config.yaml
d_shared_expert: 128
norm_eps: 1e-06
optimizer: "adamw"
Below are experts of layer 3 (counted from 0) of a mixture-of-experts language model. Rows are named router (the router's row for the expert), gate (a neuron's input weights, with its number), up (a neuron's input weights, with its number), down (a neuron's output weights, with its number) and show model dimensions 0-255. Each number is 500 + 50 x the weight over its row's rms, rounded and kept within 0 to 999. Numbers have three digits each.
Before each expert's rows: "raises" lists some tokens whose logits its average output raises strongly, later layers aside. This comes from a sample of Wikipedia text that the model never trained on.

# expert 6
raises: " and", ",", "."
router:455516570531498481460400467543545545542481535520475658482517451454501476604496433439503409562475528487496465544506558508509510502602490547527475490590496523450505486506510524525470510522476565450584500542371549485572391523556559462498617467461509514472524517509465422476394449472475476459468430520438510514506591511563498570478495475509549520489599495369447529593473460524549525430523533596494493423469499568454482463437463448469506459571590503549520579437506609504503434534420433485507506490577512531540533496549486412501435564493447488382471561427458454499483451485515363513455446561539498505496530569607365443504465562540525501544459478471486530530533547556546481493499487551560513498521508593500431443524461654533531523439494488480538551418497520474540455518497570
gate2:500572559473426516497503544544598443476543454485431541503499556433461451547497580505514514463477507464461488476551507460446543470567497506489489429524499558403461507498495476470489461465528541527436532427507446435504479445455379470567538422440555498569508472470431495481456608533464443471524399506449523511514534472573536441453521478553428459539458398518454497560538447533583390597518538515552406586447425462463519401509473459411531469540528533486601498504514525505430504475454517470459486428583486550521504538440584560504487604460439547536504516537538505527480440478520544510471529475530508558536500452495429518480511484521504521475463392439495648427589521582412590478518567536586460437455577535534454579573522531646410492450506455440538594561458475526446487548560561
up2:503501485521448522497457468447485489444411432592475420590498420470550513509552451451593540436501441458527405544464422463521446531546496520478437555476577476502507506494471421510528500489539518536504547482483545553386543639512491488408540514577547577511518560462430528540536538576525536481442550542555557472482469543442505423556546495455439427479493522465566442476539495538462442503497438452426589470528493564506486503527516515438488554519478385533476495492465549556501466415594432574565418533492532497567502552409526628609529512546554642462366454546474579580467466441494482540553447535476495471527561470531433521473463450482515456525516520443470476552525516427565458545519507469389430511455495477448488543531516464456587536436595485540523508561582504548405449471523418
down2:559491513425554518452487496560577546570492512473474449567485499569477508439552471551547547443501492411437566535453525485512566441444394503490553476492460555540583392496491397441513357475574581490579479497570375457550515530444520542513443451466506437506410497487548401465438507453543531452465507507559453447473568609420473516468596528536543526465435573530449512552460446510477434435544568530567451482586480620541518431519436463537504476439502569550429506438498577434514476608472587577500509506430427441497530436467554527502576473405507468483514468470424494531496465478530485472576487471496429464495550502434538480506508468509474453549520485577521447538571500539454531505534489406561505543539468396441541569531420527472542535515458538561473506488562436575577547459455473
gate3:569487462521544573541453456522535466516489513501436499570489480569568533481449493483362470501473596425481481573613433564587556550421483458493462561459538500484539458506486439481522554449513513532611531537434526538521476476502569408588556513542474603478387578472494485456505458405516520406491563478583508436533489507510436517465444610567494509585423439476576448416481564444484459514410470423531569491477445434516408472487491534499527544503516437480498438446468513497481423468471549538442477517431510531491596499450487553384456493520467526615536585563510405513449499478505516526535572425449522479440563443464667413488565538470423526448514474535429463397433479507484513548501557510557472495525480484488524454496435523464490494430469427539508506505414541508492460522470499
up3:503511509494592520453542533574490518504471547548551457466494551510476448463539539501533538380562428487565527434494553443491497464517495461517449480519514418545444554497484496531603603539511518548467537502478478463392494470515420529574586480516517553551504578543504590519591576542482549472483407434546502485491547493448442472524479498511537480546457409551438383497488611527440636524544530540499576533507448476473538511495514443558489423469489509449493497567551511433499490622471551411601511457467516548436496542418552520395481480529498481560526574468486500410538504516569521505432502539448466461473512437393595559612511524494489576483450489476478443491515571541455541528451494565568513388420595378594475521505389485469491543479491454469451437417490451452552458563458504
down3:554508476470435532500452530489473463493504530602512526482476504476532550521521515490452531507429661443522551623451538551536491485417540402491543473470551530564483445511472536463462479456484380508516514547508519475421471519535425555495456378551500495462451504516473435427582471536560503493437518571501378495513497520460490440480547665455452461590577518478437481536565479531500553471525508511606611498518464532372493439499534452464502509529448579565490588571434496435477403496484428629428431426469433502498565440493460500510500553460536555548539399516573523545515526458505509501498581453422469494488601590500547513576499521432505530442494408482505551489572489459463521476462499441482414480535553481515483469560444539497477427468533528439503636569498533561480506514472522
gate4:529446565554508597499561501570505483452448537511426512497457522504527468566577522404482643448495514480515526476479528446561418470455444477505591543422500481527524523514425439525445549465562466507488393479441527516507491508452477515537514458418506440431585520520541472561430529527489513413578499590499480601499506458437510430507460551568493512497478500534530521479530532423483524491439547474494411494479476488528409515462555454450387520607516557459489574434417495503501519506511463447455571485552519540425408508442531405560568453493515472528456523451463562570543466467445463560571581455473588562492526509497574565519470588457476511538537555394502520571515388580463437495470432539419499470537465413598418511384525493545466489532427550447513492489496478434410534456592405
up4:540457467465524486544386414489587431474446506502573457621549530450543513594460645472459480445470478458457507579526488569557413484517570479453537511576480627470558549464452455463523476459610523530531454449414499449479538471435510481484399547538576545569418545509418565540540513494528509443437536476471388481486522490485437472559508518461422488512555520455545530552387516599461422477466456554581542501531523521526512427510532558528428452515578524471456409456487522405497391521477467622514548508451488485469573478477531553489529523501511502499502427470420523465411503566449606512580486564426525518497545428506475531502415459462481460490548465471570538409497519478513501502542531530507514507493561574450542462421517415515526472425484492468429474556424481469459403504501558
down4:522480432466443410462573589601450464498504447484382559525530577501523480546580497534442510528502526565470514418537514490452484518566500484550441455438440486516458434467570531509486482473518555535514519509490490457498511549570499492474507494522501418505507524536524457568585480509477400540473377561560458495544570365547480509552506506515542503475498511583446494545527533442455531486424472494493512501426563455544534589543430494402446553454572524523538494478473545490426463474394419455482480484516373446533493430542425531490529426516539459481498516617551511496471536550411535502459515491518507543520589511463565539452500500398434479487519485471576448453550533533478517547590484526497474524526379479439613463526481618512554452480489538286544572555539435412448486549480553
gate5:508512523517526513514538602441509497591470492521481482513441566522504473457513415512544514574439446466452487558509450425533475471452498428478502524449523576473511484462485488511518557515511379542460533519535455564499615461472432508567456521482487504504471461444448557529455406427441452443427525589449548424493415471419438478477382412533387461453469389494435483407441505456499565549529505447553527472480520510615500503534459519573500526490518383502514461563456417501455456499524475447478416472579518429450547525521619598491502634506465543531509526500520499472454540614469595571452503492501514492394479600574589486502498484517498461448599492475395509500551506491522491468575461495540448530570489521508563496530442369512472566539523586469506539541441445568473487453431494
up5:489483572495544497544526541508506507500401569385587465564537418476481586462395551533492531601538450471432505490497431463495500511472465534531573516577532586534509546488525485510427484404436427506449464439526488497530485590504476480559507532475464445476501511397622497564498415468476566472479492509428499527441452441555549506554593515492517527463480577475494554499443460466395429425531549508520496462588395491557503523515365454529531461456439443456537497526444490489497431534430491517410514571453510451460527598578472597467453444555412470486483517555386472461481605597532443436485497476480455528477511601518504541514494443400557484422422464533518607460528425516548583508464462474450433524495440491462448487478490481568530563555530582570546498566476501521482499530472433
down5:473540570568443480484466519435614511498465459455500484533491499444474587416477517444505444546497558447459535585451587460495449604480535518562484439600507536556593487441536455542506510482435478504485473470581512462528473473513590522499506498538465571455489555455471436605514506487481392548465598572551458571561459573448394490487571515406469545470521492507517557575592524413537449440590560586432462524459553400528448561556450428484552395480450498502512479505520459520558519455550523484322463506607462398496518466523500592547501542505511475516498525510514426513494553522519441617534461530569450528474521458488548454454470488596567544497467526441476485514525525480482503574454606529542516453519578421580479510505516487505562542517568508490449447481602478487505430538546462
gate6:527448420491500539543573447406442433530583541572559564446576581487520521529578482507492542420476570558493444467513510542548489457530519467463484570559566497478423439519457506545499523415465583611414454566546534529452568477452541476501477534526646541620563461391520515483452537473450511387482547492547482532519426480423507586572500515497556564525449503564551488512529510400495513483409600508561383503533479479558546481502526511481492520491511438465429495529482496499426478522530454492437483521450570519468538549530543518446410544581501529514506466463587445526467485431635582532373501437473584574521497521480476520503531512458419465488486467450480506459553574615430443391516432518506457514507468506601484515510540471453522439507483435496512480603542489448451464490475542
up6:463482487519523441523446512473502531561478492477481406484512510521466500451373529406511567569553519531541495446461351508546518588435526451475450433412489528547547417432563585352521583531542464465526600499510443510499416469549493450535519421481406447469463517452456525497451481561425550475453424484491511469521604386520505536446578511519379474532498470513550480557513485468503491482546511428462500461535496466424484553502502549523543427472518539498560481490483429525562537488546443599502492543572433482476434434561557538550447471498471466466563459511458493483395512508426593517496503433475379518517455427604563578513515469552542529518566446502511526466512474445514583528502437507457419399428567505490490441474465475490499541411520388513486491464526599596494492427535434
down6:451388508582541540500539538422469454447439488533559486525518543515464478387496459510492540585491542412564523514501457436498454501472410396452493456505516392534513457499570547493472442587452426436405534526475456542471497356576485504477489499503468541528472519448492444406461454577578546403459462481488433509376535430558532600476444460490481519579542495554571507490534428588519459486474524494544515482515561559507407518490472615488530443448502486474415519592411500396576572549420534481476464462439496472437500516431466570505481445500505553411578536605533543474464506551447491494477525400489537485541535417575517574447559432499473423545489491596498499493541490461484529526581519459503446471494504548494464545445457471468405485424507478509392579530474527525434491480501485
gate7:501498471497462414545419466553555494475490459493542513558483519476497480505413537584507576434613538537423489535563486429478496464535499454525554535534418524500502463490501373489470487595588441608588498494417440566457508455433530506430587554437639576566571509464488537481535520565478506584538547502461476519446588499460546463519429418535470491506384373641541495472532512533518572578530541468490499500600536470462433555509515481548466371485461571510451475494493581539524479487462557455428448485487478468616474547377468495422580465527521466605454471524418472444483505457518464527501509414494521513505463500519503606440612510553519497603534464433473480560557550553534499473479502491510508527508483509500517504439507541562512491461533511477553468524448387546475541500486531
up7:490448429473559453525658495451434486477477533497486466431528474458552503468482496404504500510473570478497578386418378589510525593519563513602475414465548488507522600571466575461555482507504553466413516353457516583591522462509457502496436462543496523471449410420577521539493546455489540516558554466561497520585431459474507469455499515571481413492532550485551431520531477523516464455505548456457385466433414498523518538500495561538468546546412543437514488634454469499522465416491473530458466495468497558510412412482530542471539501490526577425462432465543503560577534509516502525479480564549526539369430559453474549505479548461512544514442539459546561557439522402411519464491540455528508524567511487510437587508602473467466469549428480489513461593473503514497480462509465
down7:532523506519557486529568533486532363470522580470502468486397410428480476517615458436495388489522594403556518542510533556511450409578517475467540451486486564500537485446598481481486440494438423411507510476579569511533477529444569485512563463472467468507433446437531454571544489427497479447436521442444462508481371498588513512517454518456393599517436386486528576460620459468545432461448497529476425419486462528486477531547443533484562474489474487492496497536513496563477449520482564484552445445516477554518400459537538526530471485446454530499478476466496578513495565562501467509515477437458622562506512516543485515459451576471485408469442522632549441456447432400574453500524465493528486509512568510464579421568441509547549405533424485423443500466475541565483534516455502
gate8:485460509502545528546579536516541615445550496534486581426461486462509547517643445431497457483572457483464516510478464464573556542473547470491504539500573458505573531429473543456473453463434570531544534446518539511584467508476446537530454596522575595560461444534471445450428445509451504510550394459506454659477454468460453420416521540582388451522489524461552545483461478475531431503491490520533602484555463408562533390525588509419523487485532573530449495533440438495522526556477539550475486579540585499448540502544440415490526478485530470485542498483460513428449543383618482489419563562467566415440512513523504515462524457344484564552523535432547462571565511456579476581489503464507492480532471525448443484441546468479503474541551498419471498572446505492435491470466549
up8:466473517602467471473508513478558469406498539534597528454511427488437447530449453483483479534516542503468524500467443546451429529557472470484461571536559604483481537457472496570450537537523512547455556601530480572537489568517569560507528463472551531527507569416572419499426568546574627447459478507533471483463554620503503500501471492524435481520526429492541453447552479513529509461449604578508493549419558455514401533554568484421537480546382468448453479499570555476511498548519523508452477474489435530507589473537528505485495505575432518526477519506539522548461513505629421450606505505620578505523490382467507485453421467501471486434517507577503522528432474548450617481630615455467533533586584517498503439540468507399498442435497490571616506502458538509539436439513458
down8:522576430576499411348445522455511463486466443443541536509501524527399551483528564496431556485555519484534457526559503495545508496474482571425517572520598571433535511551550500403514511408489475433485424497508526605604529557602552534528485573502470544511489573550525474614473453519500476488481436459519548512575514511417588571529511445540480508558500511486510481454438507388511533474457492490461476461558479469565504531448477501473408454397508541565445453469497598464558383478517474518461525538467478483471540389526497393470529506520548482471526516429550480481554534456485524511472505494532496498576521480505603414534528494493455511513532498492519516513464464563466483465499469568495528549500559368433594448500570465435540457585435599508504601497579414339500515461534578
gate9:465509494498635492468476532576491601504495532557478453439496534504501537571489431517496410547479452510490476551483463532516521457581470489565454481534482408542474445538561561540464628497521474462470570444528558498489501483518471552488538528581498516509468405497534502520530477542506499549495590501598471507489607519445425507479485513525444538447397524564486543529529579439490524448542546562434522501453557447513463485494511613494470513584495473488486551569470526613370547500573500485474552563464415495410470531440535469505583587420536587471481565471561511433514558572530487481487557457522513520489489455497611531455448535548494510570484440448530464442453503492462543447598539537433459591555425459562415444463553455396584490465531518464403549444572546401553392391478490
up9:547501478561493495519540455519525498442496458536505502550492492437563574370461472514594641586493470545447527452524503561447480495431513453498558404517554565498594527519455530399512481516541528544535384530543460564443561533539490558531509503462542453472512577439435512398384529507485511505454465468493410442534360529475643436529447488518571449514500477520521454553508515467540496499372467551547464509489548463512555499546437502554455479503481569551484498585460494473545559451433555535537505481526484461625581560520535513481486500478448471547504457506537521503410490536545526503429544452425552505530415515504483594416530430476460484507588525411457508553538477460464468482502450463467560514460524512499602505482466481573491415490481491442593486424413537558386617558522578
down9:576384513387472523451520448403562475493514486568484508581502542404505529559537444471593513469518497440457507492600543528463430496473519568510560531567497517405649445432501565485441468479473404525494554549459447517453542472477550498579500477452548504418534502470590460449540459441433576434550464511490590446568512459505503471557454394470534474453440583485493491551473391556538542453488516535574651417483545512490471502509478469520473503433540518550584460520537544474514474510493555448543446519489554520549556500461528498440536510589583503477439506545600584556555514492520546566408441527487522493384445491454439508529548537515423552507550506423467443517490502610491483522537513557485519399438486503514439499551458489530488450449494530486513524420446397432572447449566504